config = dict(
    n_experts=80,
    router_score='sigmoid',
    normalize_top_k=True,
    routed_scale=1.0,
    lr_router=0.00117,
    norm_eps=1e-05,
    parallel_block=False,
    init='uniform',
    learning_rate=0.00852,
    weight_decay=0.0,
    max_steps=3925,
    dataset='wikipedia_en',
)
Below are experts of layer 3 (counted from 0) of a mixture-of-experts language model. Rows are named up (a neuron's input weights, with its number), down (a neuron's output weights, with its number) and show model dimensions 80-119. Each number is 128 + 32 x the weight over its row's rms, rounded and kept within 0 to 255.
Before each expert's rows: "comes after" lists some tokens at least twice as common just before its tokens as in all text; "raises" lists some tokens whose logits its average output raises strongly, later layers aside. This comes from a sample of Wikipedia text that the model never trained on. Tokens count by the router's weight.

# expert 56
comes after: ".", " |", ")", "=", "|", " ="
raises: "At", "Note", "Production", "By", "The", "Film"
up0 [137 154 162 174  90  80 103  99 199  97  49 131 148  80 170 125 145 123 121  91 134 127 123  93  89 153 107  81 132  66 131 107 132 123 132 155 102 163 100 139]
down0 [178 127  75  78 109 118 132 132 150 109 111 136  62 118 180 102 162 190 132 167 121 124 142 144 105 124 135 145 162 120 125 119 149 106 110 129 159 113 150 102]
up1 [ 86 133 130 102 125 101  79 108 125 163 117 120 129 112 115 145 116 165 101 114 120  78 137 154 113 111 149 147 171 128 127 124 134 131 126 133 143 155 128 119]
down1 [ 81  71  79 221 160 119 131 126 114  43 102 135 129 169 119 153 147  99 160 108 127 114 104 141  93 101 137 171 117 160  96 116 118 123 102 105 112  52 125 106]
up2 [153  93 141 130 128 112 191 118 176  97 100 117  55 165 161 130 103 121 113  92  80 136  96 167  97 136 142 144  80 121 129 123 185 152 128 127  59 171 117 143]
down2 [ 81 119 162 183  97 153 114 104 124 127 126 116 156  74 128 117 174 158 150 183 114 143 116 131 149 105 112  77 141 130  98  94 113 143 207 113 159 100 193  97]
up3 [183 145 127  89  83  97 100 166 149 118  18 107 177 147  81  92 102 134  93  96 107 184 106 241 105 146  82 112 165 119 110 124 139 168 120 111  90 166 176  96]
down3 [106 127 102  78 171 189 163 136 106  99 145 109 100 162 100 101 146 187 100 144 111  91 158  72 106  83 143 133 155  74 118 142 119 106 120 138 114  89 125  78]

# expert 21
comes after: ".", ",", " the", "\n\n", " \"", " and"
raises: "ir", "ird", "gg", "irt", "oke", "ight"
up0 [118 118 133  94 154 129  91 162  70 158 108 137 106 159 122 125 121 129 182 135 131 135 154 147 136 106 150 171  97 120 174 166 172  71  74 106 154 194 119 140]
down0 [ 77 142  86 160 108 132 127 137 103  85 139 122  82 164  90  64  55 106 139 120  39 130 115 108 160 105 169 141 144 171 129 136 113 122 109 152  94 136 156  56]
up1 [139 110 133 147 155 132  51 173  50 134 145 122  97 139 107 126 169 144  99 159 204 127 152 111  77 104 136 133 154  76 140 138 201 162 181 140 123 116 150 146]
down1 [138 107 120 186 137 127 172 105 135  49  76  97  90 118 136 149 184 117 171 167 165 124 177 150 160 146 172 114 150 109  39 160 115 182 149 164  82  87 152 145]
up2 [ 98 117 133 124 122 155 121  81  64 128 145 141 110 131 105  94  97 160  78 144 162 126 145 110 156 106 172  91 128 141  95 106 136 138 183 117 128 170 107  89]
down2 [133 177 152 131 157 159 128 119  95 112 139 140 135  90 158 119 120 109  56 117 126  60 131 142 173 108 136 126 136  64 120  94 166 168 105 185 130 171 143 138]
up3 [ 97 180 101 139  87 113 139 164 133 165 100 137 134 140 143  89  76 169  83 124 132 147 107 127 106 160 105 104 186  85  94  94 110 178 126 132 173 171 153 196]
down3 [111  95 143 172 162 122 128  73 145 168 138  99 119 117 109 143 138  75 134 145 150 111 122 216 141 126 151  94  86 114 138 108 170 110 163 141 166 105 134 149]

# expert 11
comes after: "  ", "s", ")", "\"", "%", " season"
raises: "=", "ional", "Member", " District", " Occupations"
up0 [158 114 112  80 105 183 113  55 141 181 119 182  92 106 136 155 141 169 111 104  76  90 157 129  95 168 145 135 175 117 167 175  77 123 141 170 150 151 107 174]
down0 [ 84 123 130 155 161  53 171 145 157  77 173  90 177 134 137  68 153 112 105 157 190 170  81 125 101 117 182 120  60 133 138 106 166 177  99  82 101 105 175 128]
up1 [175 146 133 131 108 160 110 160 123 153 127 119 136 108 178  73 163  98  80 137 182 153 130 119 162  88  34 158 182 172  98 103 134 101 142 145  47 149 131 116]
down1 [ 41  94 137  94 133 132 155 173 136 118 134 158 129 173 144 161 147 147 189 134 136  97 123 131 123 146 216 132 109  46 129 180 141 130 114 102 175 134 114 170]
up2 [143 175 103 140 130 154 164 112 129 144 101  78 117  87 124 146 224 137  89 169 173  71 120 139  85 125 149 108 142 102 104  90 151  99 100 144  78 198 160  76]
down2 [ 85 113 121 135 128 101  84 140  86 139 106 170 181 112 137 112 103  88 146 125 108 152 152 139 145 128 138 167 105 142 138 143 110 131 151 138 128  97 143 164]
up3 [ 98 134  88 113 156 103 130  98  80  95 138  96  92 160  97  85 123 180 121 137  85 119 115  80 119  89 120 153  86 130 117 196 123 147 141 105 117  79 142 153]
down3 [149 145 190 133 135 119 101 137 178 122  90 180 144 161 132 175 136 144 101 206 111 168 126  84 143  89 139  88 109 128 110 103  51 117 139 122 123 174 147 100]

# expert 62
comes after: "\n", "  ", ")", "0", "1", " 1"
raises: "icate", "ulate", "iate", "ne", "ished"
up0 [121 136  87 155 182 155 121  72 163 131 112 140 111 145 180  48 125 101 106 155 133 197 142 100 115 117 167 135 145 123  81 125 164 124 105  95 131 112 180 147]
down0 [168  70 111 132 158 116 110 120 106 155 162 150 162 162  77 131 210  86 122 224  77 122 121 126 126 154  92 121 158 109  81 155 136 137 109 186 105 101 115 105]
up1 [ 92 121 128  99 113 116 225  57 144 100 115 162 122 135 178 121 134  99 106 130 183 137 166  57 121 149 153 150 120 164 147 123 101 138 183 157 177 128 225  89]
down1 [130 110 103 171 141 173 101 163  96 151 140  69 114 102 157  92 100 111 140  60  90 121 137 137 148 150  64  97  80 158 108 167 132  90 162 157 141 156 108 130]
up2 [133  79 100 122 124 151 143 122 150  87 175  98 112 184 156 114 176 122 144 171 134  95  81 124 124 189 121  83 113 113 116  87 114 133 109 130 117 167 110 119]
down2 [120 102 113  79 125 143 131 133 120 157 117 122 113 147 145  88 104 126 142 108  69 159 170 142 116 131 161 113 127 105 111 155 116 132 127 103 171 115  82 132]
up3 [197 110 116 127 147  49 181 140 168 133  82 124 177  78 175  71 122 148 102  69 136 155 147 182 152  76 103 166 146 146 119 151 143 102 105 100 105  81  96 120]
down3 [145 133 131 138 139 143 106 123 170 164 233 136 106  96  95 171 128 125 124 123 175 160 124 124 125 102 131 100 140  84 161  99 100 158  94 163  79 104 130 191]

# expert 28
comes after: " the", " a", " and", " an", " to", "al"
raises: "Japanese", "Histor", "ics", "ifications"
up0 [152 168 148 101 196 154 175 115 127  73 161 157 125 174  48 148  94  88 139 151 161  55 122 217 152 122 113 173 122 127 114 133 167 170 167 109  76  96 133 113]
down0 [128 103 141  59  95 123 114 140 149 100 162 168 139 169 210 141 109 184 210 112 136  71 176 187 184  82 116  90 130 149 107 118 163 100 114 123 137 127  92 130]
up1 [100  81 163 155 118 145 161  76 100  99 147 205  78  71 126 106 102 147 132  92 123 122 104 152 101 192 100 117 111 151  74 150 158 121 154 102 148 139 186 129]
down1 [193 136 162 123 148 139  62  80 112 121 142  94 110  88 132 173 111 173 146 128 170 133  90 194 117 139 210 154 194 135 151 135 139  91 107 143 178 168  96 162]
up2 [140  96 147  61 132 130  68 175 173  83 109 143  94 113 156 168 174 163 117 106 144 173 142 112  99 191 162 121 125 155 119 118 169 136 113 118 151 103  88  85]
down2 [127 173 172  55 115 101 132 117 109 153 160 138 112 110 115 168 150 144 137 107 112 121 175 146 101 110 124 109 123 158  96 132 118 133  97 157 148 137 115 114]
up3 [110 177 159 107  67 157  94  97 120  98 114 159 164 120 141 142 146 158 111 123 189 150 143 144 101 171 174 148 133  62 133  66 149 195 111 123 125 135 132 102]
down3 [192 110 157 116 137  88  45 123 136 119 150 182 151 124 109 161 157  81 110 135 106 138 112 132 148 184 113 185 146 162 101 173 147 144 142 130  92 112  81 118]

# expert 45
comes after: "  ", " 0", "%", " —", "0", "1"
raises: "election", "aching", "ments", "ously"
up0 [149 170 114 159 140 127 145 127 124 122 110  86 198 126 108 139 156 157  85 158 118 130 143 170 153 118 116 167  95 146 128 187 100 178 154 131 130 144 123 114]
down0 [ 93  97 131 177 131 129 136 158  90 101 132 141 180 128 121  90 109 129 165 137  69 127  82 105 178 125 175 151  98 119  88 105 116  86 132 124 125 146 159 101]
up1 [183 114 108 123  55 109 125 123  92 113 129 123 175 127 148 129 154 179 105  89 115 148  74 212 135  55  94 144 160 147  91  62 128 175 136 107  93  95 137 105]
down1 [134 124 161  90  95 111 115  92 165  77 113 135 101 181 122 161  91 109 141 147  98 183 109 185 134 109 158  81 107 153 118 109 158 101 184 100 107 151 171 147]
up2 [193 127  87 136 130 136 148 153 135  96 150 110 105 149 139 109 158 185  99 103 181 148  87  76 107 138 157 102 137  99  91 163 117 182 162 147 153  85 100 166]
down2 [141  82 154 161 109  95 167 125 106  53 106 136 175  82 148  95 119 104 122 164 151 124 156 176 113 164 153 127 110 143 117  80 108  91 122 147 195 175  94 162]
up3 [151 162 130 168 163 127 169  99 105 130 180 150 118 101 133 127  99 125 137 103 173 140  76 154 158 117 171 121 129 173 123 129 150 145 107 139 135 101 163 115]
down3 [116 121  65 141 104 125 130  77 134 124 161 142 194 135 151 111 140 128 117 125 149  89 161 125 125 179 133 158 100 138  87 186 102 146 177 157 173 121 112 148]

# expert 64
comes after: "s", " he", " they", " who", " to", " and"
raises: "bes", "ects", "oms"
up0 [125 114 191 127 123 150 102 125 126 130 122 135 101 127 104 134 127 189 135  95 138 116 149  99  89 110 135  63 173  74 118 182 124 144  83 156  77 121 115 152]
down0 [157 115 128 120 164 119  58 114 113 110 111 174 178  97 163  85 114 121 125 137 111 100 157 153 146 122 115 194 107 136  72 222 151 100 147 168 153 132 114 140]
up1 [141 115 106 159 140 188 163 139 103 189 134 125 125  61  83 159 140 116 108 134 111 161  53 107 122 103 115 106 126 143  51  84  44 164 151 129 164  94 130 125]
down1 [135 101 134  38 134 161  87 156 127 126 136 163 170 150 102 137 105 165 131 123 116 136 196  94 157 142 146 111 157 160 117 105 180  92 151 150 163  96 166  88]
up2 [124 101 170 110 116 121 105 174 114 136 139 168  95 189 142 123 134 163 130 128 120 126 166  87  74 126 105 161 157 200  65  81  93 142 131 149 131 167  73 119]
down2 [123  83 137 155  81 168  95 186 155 119 121 143 131 176  93 142 130 133 171 130 101 136 112 170 131 125 109 149 131 165 112 102 115 103 192 149 172  78 165 143]
up3 [148 141  27  91 188 124  88 172  96 120 130 100 123 124 128 173 204 114 125 144 144  79 158 108 165  98 123 112 128 103 103 115  83 198 137 100  83 188 131 115]
down3 [123 131  67 125 171  78 103 145  72 154 102  99 170 145 141 139  74  66 125 133 114 146 119 178 114  86 168  72 130 151 150 188 121 131 147 120 113  65 193  97]

# expert 77
comes after: " the", " and", " a", " of", " as", " et"
raises: "-", "cell", "de"
up0 [155 119  78 130  97 104 180 142 111  86 116 145 194 149  98 118 166 121 183 119 121  80 162 162  97 156  93  74 127 159 113  99 109 124 177  42 118  87 117 101]
down0 [102 136 107 182 164 134 105 127 134 173 128 114  77 124  71 156 134 113 173 105 107 166 189 115 134  86 110 150 109  68 129 154 144 172  82 152 192 115 140 123]
up1 [171 112 133 173 169 129 138 141 118  56 113 179 134 136  60 147 203 205 138 100 159 114 101 144 139 162 140 153 131  98 120  89  76 162 133 100 112 161 100  74]
down1 [ 99 125 125 112 132 149 111 107 192 142 153 105 154 120  90  67  93 108 148 166 132 137 121  66  88 167  93  91 113 149 166 145 131 134 128 124 151 153  96 136]
up2 [117 129 120 163 152 136 175 118  78 136 138 130  55 107 105 120 168 146 145  90 104 150 117 109 129 147  67 124 144 117 141 107  49 123 143 194 128 127 175 102]
down2 [112 144 145 137 150  73  72 123 111 109 126 194 104 137 128 123  88  93  54 128 145 137 176 137  50 107 129 168  89 193 123 125 166  83 153 102 146  96 112  82]
up3 [174  60 205 169 132 163 149 126  75 141 135 150 128  90 103 137 143 159  91 102 112 158 145 152 163  62 141 141 103 197 126 115 106 150 136  99 184 146  98  87]
down3 [ 82 156 141 144 138 153 129  90 105 179 122  70 140 132 100 100 119 127 144  81 142  57 197  68 124 134  81  99  75 134 120 110 118 191 109 137  96 153 139 191]

# expert 53
comes after: "=", "\n\n", " =", " also", " career", "History"
raises: "]", "cial", "=", "eme", "ions", "bles"
up0 [ 75 163 101 119 103 155 159 109 108 154 154 106 192 108  90 115 164  81 134 102 166 115  70 163 114 134 106 102 184  63 144 134  91  73 144 145 125 141 114 161]
down0 [145 122 128  90 122 192 110  98  97 162 132 175 124 128 131 158 126 115  98 144 154 133 127 138 180 140 149 200 159 147 142  99 115 145  72 113  61  82 139  99]
up1 [155 129  92 159 117 169 108 152  14 156  97 105  83  82 111 167 134  92 124 162  98 190  98 145 121 182  90 160 150 130 121 128  89 139 168 181 144 143 136 171]
down1 [ 74 144 141 155 101 108 125 110 144 101 101 141 185 163 143 104  33 117 177 137 128 148 156  77 127 138 118 135  94 129 147 142 134 131 127 112  94  91 131 115]
up2 [ 96 166 118 109  92 174  70  96 168 115 135 102 113 112 138 171 107 146 140 134  60 111 123 169  69 159 151  86 114  63 137 176 163 133 132 129  98  94 103 111]
down2 [169 132 101  81 101 184 106 130 145  58 184 141 139 177 116 100 108 158 146 179 129 132 164 136 126  91 118 160 109 104 129 156 129 150 155 154 153 120 123 153]
up3 [140 114 116 149 114 120 117 141  75 134  88 145 127 139 171 148 160 187  75  80 117 134 121 105 108 110 143 154 108  43 113 128 111 131 172 143 115 119 154 181]
down3 [148 122 105 142 122 131 117  95 150 153 160 170 110 127 123 118  91 131 106 126 151  94 131  78 154 195 146  71 195 115 106 169 129 143  75 120 124 164 172 123]

# expert 70
comes after: " |", ";", " /", "%", ")", "0"
raises: "Japanese", "feld", "book"
up0 [153 126 188 144 128 147 148 109 115 107 136 197 116 157 144 139 108 133 198  47 163 131 144 170  64 124 159 169 107 105  96 106 112  97 129  62 127 175 103 103]
down0 [157  99 163 116 154 135 159 165  89 158  80  52 138  61 213 112 117 135 124 158  77 132 104 120  61  99 162 121 116 147 147  87 117 100 128  54 133 144 153 152]
up1 [133  80 210 117 117 105 130 102 121 114 106 103 135 127 189 131 131 107 128 109 106 125 170 173 189 167 151 148 119 118 150 108 119 149 152 109  74  87 139 132]
down1 [ 96 155 129 134 108 111 107 134 125 178 102  84 161 147 118 116 118 140  68 131  99  76 176 125 173 116 106 122 145 105 141 115 144  95 141 131 149 168  78  87]
up2 [126  76 157 110 162 173 113 142 112  79 116 149 135 121 130 126  82 112  81 124 155 151  74 110 106 176 107 145 116 159  76 130 143 126  68  79 150 169 106 111]
down2 [ 79 118  94 143  82 137  64 151 159  90 205 165 103 118 104 120  97 140 140  98 146 134 187  94  94 130 192  94 121  79  99 156 134 113 105 121 113 156  58  80]
up3 [149 138 154 128 139 115 151 147 120  94 107 133 110 110 161 119  50  65  82 195 150  90 131 112 155 159 127 126 106 207 157 123 157 120 138 149 116 117 143 119]
down3 [ 49 171  73 193  90 114 108 133 133 147 154 204 210  90 121  90  77 164 103  88 116  86 139  91 137 122  94 143 105 122 127 108 137 105  92 118 106 137 183 134]

# expert 65
comes after: "\n", "-", "|", "\n\n", "  ", " Year"
raises: "c", ",", "—", "ina"
up0 [117 141 133  55 130 147 192 135 112 146 119 114  50 157  93 132 143 107  59 128 133 151 112 121 131 116 109  60 125 213 132 105 111 127 140 117  96 185 125 209]
down0 [118 122 120 160 140 136 123 100 126 132 162  85 162  87 149 183 171 153 125 110 133  77 170 118 119  95 132 165 124  59 112 138 129 144 140 105 172 102 172  79]
up1 [126 123 130 100 160 145 143 126 106  74 131  96 116 161 156 178 133 163 110 106 183 188 112 131  97  82 124 121 140 124 125 189 128 166 166 106 140  94 135 132]
down1 [ 89 158 220 130  88 160 166 137 132 157 170 144 123  80 159 102 185 157 100 125 114  78 145 136  99  76 129 127  84 140 153 124  70 175 143  84 150 132 142 200]
up2 [106 164  99 131 114  99  95 124  61 135 105  96 104 137  37 103 154  74 184  89 138 133 115 102 122 157 179 152 106 150 117 146 107  99 130 149 160 207 118 206]
down2 [156 140  91 155 110 214 147  95 104 119 110 185  93 198 185 160 113 137 150 162  95 112 123 114 121  98 130 118 157 155  36  83 129 145 132 186 120 127  75 126]
up3 [118 167 136 123 120  74 121 154 130 122 146  78 168 127 178 167 108 175 118 172 172 152  73  95 127 112 166 131 175 121 105 119 126 104 167 151 116  70 119 168]
down3 [118  79  89  86 217 128  73  56 107 152 156 133 133  93 157  91 162 121 103 111  99  63 155  95 128 145 119 146  87 128 143  97  94 128 166 155 202 149 119 126]

# expert 1
comes after: " the", " United", ",", " of", " in", " New"
raises: ".", " during", " as", ",", " at", ";"
up0 [ 32 135 187 118 132  81 195 144  81 105 129 136 122 165  98 120 159 174  80 122  90 115  74 111 101 168 122 159 112 140 151 166 131 131 101  34 128 155  98 119]
down0 [ 51 147 157 152 117 107 132 156 152 141  97 144 126 122  57 109 190 129 106 149 107 105 118 160 108  66 132 138 127 133  92 151 113 111 137 199 119 151 114 159]
up1 [183 174 130  91 138  61 125 179 108 148  97 105  71 157 113 122 183 152 102 164 153 144 122 156 163 126 177 136 139 142 151 120 154 180  96 122 100 106  99 151]
down1 [148 195 115 133  97 129  34 130 131 178  93 136 136 150 148 129 159 103 144 162 148 127 146 126 167 116 114 101 134  85 118 152 185 104 133  97 116 115 121  85]
up2 [ 99  93 169 110 125 123 135 139  94 114 109 125 122 157  68 170 158 115  55 113  17 123 189 154 185 142 142  79 185 182 118 142 150 128 127 109 121 186 153 142]
down2 [109  85 104 138  86 145  59  92 142 165 179  88 126  81 105 118 139 104  65 179 122 158 138 156 171 171 104 150 116 155 114 128 120 188 108  97 156 168 161 141]
up3 [125  89 108 149 107 140 126 106  90 117 112 111 140  57  69 147 127 138 185 123 138 124 150  99 151 100 105  84 108 159 110  89 138 175 158 143 142  66 202 122]
down3 [115 110 132 179 107 124 122 184 142 111 125 223 174 111 109 125 147  65 161 135  69 128 100 176 170  75 114 153 165 138 129 106 162 137  97 150 135 106 239 141]

# expert 15
comes after: " the", " a", " to", " and", " his", " their"
raises: ".", " 2011", " 2010", " 2006", ",", " 2000"
up0 [151 161 113 118 130  99 144 118 112 113 118 137  84 173 138 102 159 119 154 116 189 130 151 150  93 198 138 103 126 211  97 144 104 125 157 136 178 159 151 139]
down0 [ 90  87 145 139 114 135  89 121 127 109  90 107 105 129 108  97 181 154  29 137 133 116 108 169 179 131 146 115 194 140  74 139 231 164  91 174 163 105 157 100]
up1 [ 81 130  98  79 162  89 143 142 135 169  98 160 145 155 135 107 184 103 104 161 137 124 132 178 106 111 161 133 212 201 128 117  68 126 111 135 147 112 106 121]
down1 [144  80 123  72 120  81 166  81 170 138 159  58 138 132 133 109  73 160  87  86  99  23 171 128 153 198 157 152 213 116 132 140 113 175 116 160 143 121  94 124]
up2 [127  42 131 100 108 136 151  89 114 147 124 158 105 147 141 141 111 127 128 165 129 141 121 139 175 124  96 156 180  86  83 127 115 113 169 194 127 117 102 150]
down2 [119 112 175 130 145 131 118 150 166 126 174 110  89  95 119 179 116 159 110 160 115 126 128  88 103 184 131 104 146 144 184 175  81  78  62 164  99 108  93 112]
up3 [159 100 218 125 159 100 138 117 133  86 131 117 176 150 105 124 113 140 164  74 162 105 124  91 141  92 178 102 128 135 106 146 124 149 190 165 120  98 120 136]
down3 [147 127 158  97  94 117 121 179 161 129 117 170 102 134 108 161 134 205 124  93 109 124 119 128 168 150  98 111 123 108 142  82  86 133  99 161  72 155  85 126]

# expert 27
comes after: ",", ".", "\n\n", " However", " and", " but"
raises: " any", "”", " either"
up0 [166 156 173 124 112 134 125 126 100 179 113  87 114 165 131 105 143 145 134 104 134  70 127 133 177  98 165 161 142 147 126 188 155 107  99 134 194 117 162 118]
down0 [176 154 107 149 143 106  75 108 115 152 114 119 117 152  89 155 127 114 113 118 146  72 124  98 128 152 156 121 201 210 135 148 127 100 143 157 163 155 128  70]
up1 [150 131 127 104  91  76 141 118 140 167 129 103 126  86  96 121 137 157 124 103 149 174 145  83 157 133 122 105 154 106 170 188 111 124 126 111  70  98 130 143]
down1 [157 124 179  77 182 168  72  84 127  88 177  99 149 138  75  95 105  93 132 102 138 162  92 150 112  86 110 136 162 127 134 154  95 130 140 161 173 153 119 220]
up2 [145 132 153  90 153 159 169  82  78 121  77 165 106 155 129  73 144  83 153 121 104  72  78 169 132 116 108  72  74 143  94 175 139 126 161 137  98 137 136 124]
down2 [108 160 129 168 154 136 156 141 144 123 111 211 147 147 139 179 134 174 141 142  71  54  95  97  54 106  96 154 155 126 140 150 111 143 101  91 125  81 138  94]
up3 [135 118 110 115 153 143 116 168 117  60 134 139  72 186  86 113  73  81 174  56 154 120 167 168 139 118 152 111  57 154 112 109 133 154  82 127 113 112 101 121]
down3 [119 119 124 165  94 139 127  64 110 105 126 110 152 136 147 157 123 141  95 150 117  88 101 130 120 101  79  62 170 126 106  62 155  99  99  84 112 156 135 129]

# expert 18
comes after: " |", " the", " to", ")", " It", " and"
raises: "hold", "istics", "ows"
up0 [101 120  83  52 126 157 135 104 167 109 108 184 117  90 127 120 110 123 105  89 167 123 109 172  88 186 128 111 119 135 149 201  94  88 184 172 140  68 147 112]
down0 [168 150 127  83  90 115  96 106 118 110 111 100  66  66 178  76 166 155 111 144  88 132 146  97  86  69 169 145 118  71 105 144 100 173 169  91 155 120 135 153]
up1 [115 149 128 137 137  79 122 149 123 120 103 122 181 118 170 124 179 113 137  95 126  60 135 145 120 146  58  79 130 118 188 124  70  80 161 128 158  96 193 166]
down1 [111 100 166 146  88 123 162 129 107 155 118 182 137  71  93 126 143 153 116 148 109 165 131 102 131 183  61  90 113 120 136 152 151 105  32 142  99 139 112 166]
up2 [131 109 137 113 166  92 125 103  91  52 165 140 134  74  81 127  82 121 162 137  88 117 178 130 125 129 144 129 108 205  95 139 158 113 143  87 173 130 122 141]
down2 [126 182 123  64  98  97 125 161 135  58 174  56 123  55 119  90 126 108 156 206  79 112 134 120 118 126 124 181 169 170 196 117  60 124 153 124 125 105 170 177]
up3 [128 107 148 142 126 130 196 139  80 101  91  69 137 123 100  94 138 105 132  68 118 183 180  85 154 138 176 103 168  98 131  49 110 147 108 248 143 156 129 110]
down3 [ 89 172 126 129 138 103 195 159 109 127 122 204 184 209 103 139 157 150  98 155 137 128 128  66 145 107  67 143 160  62  79  94 132 121 125 121 154 127 123 145]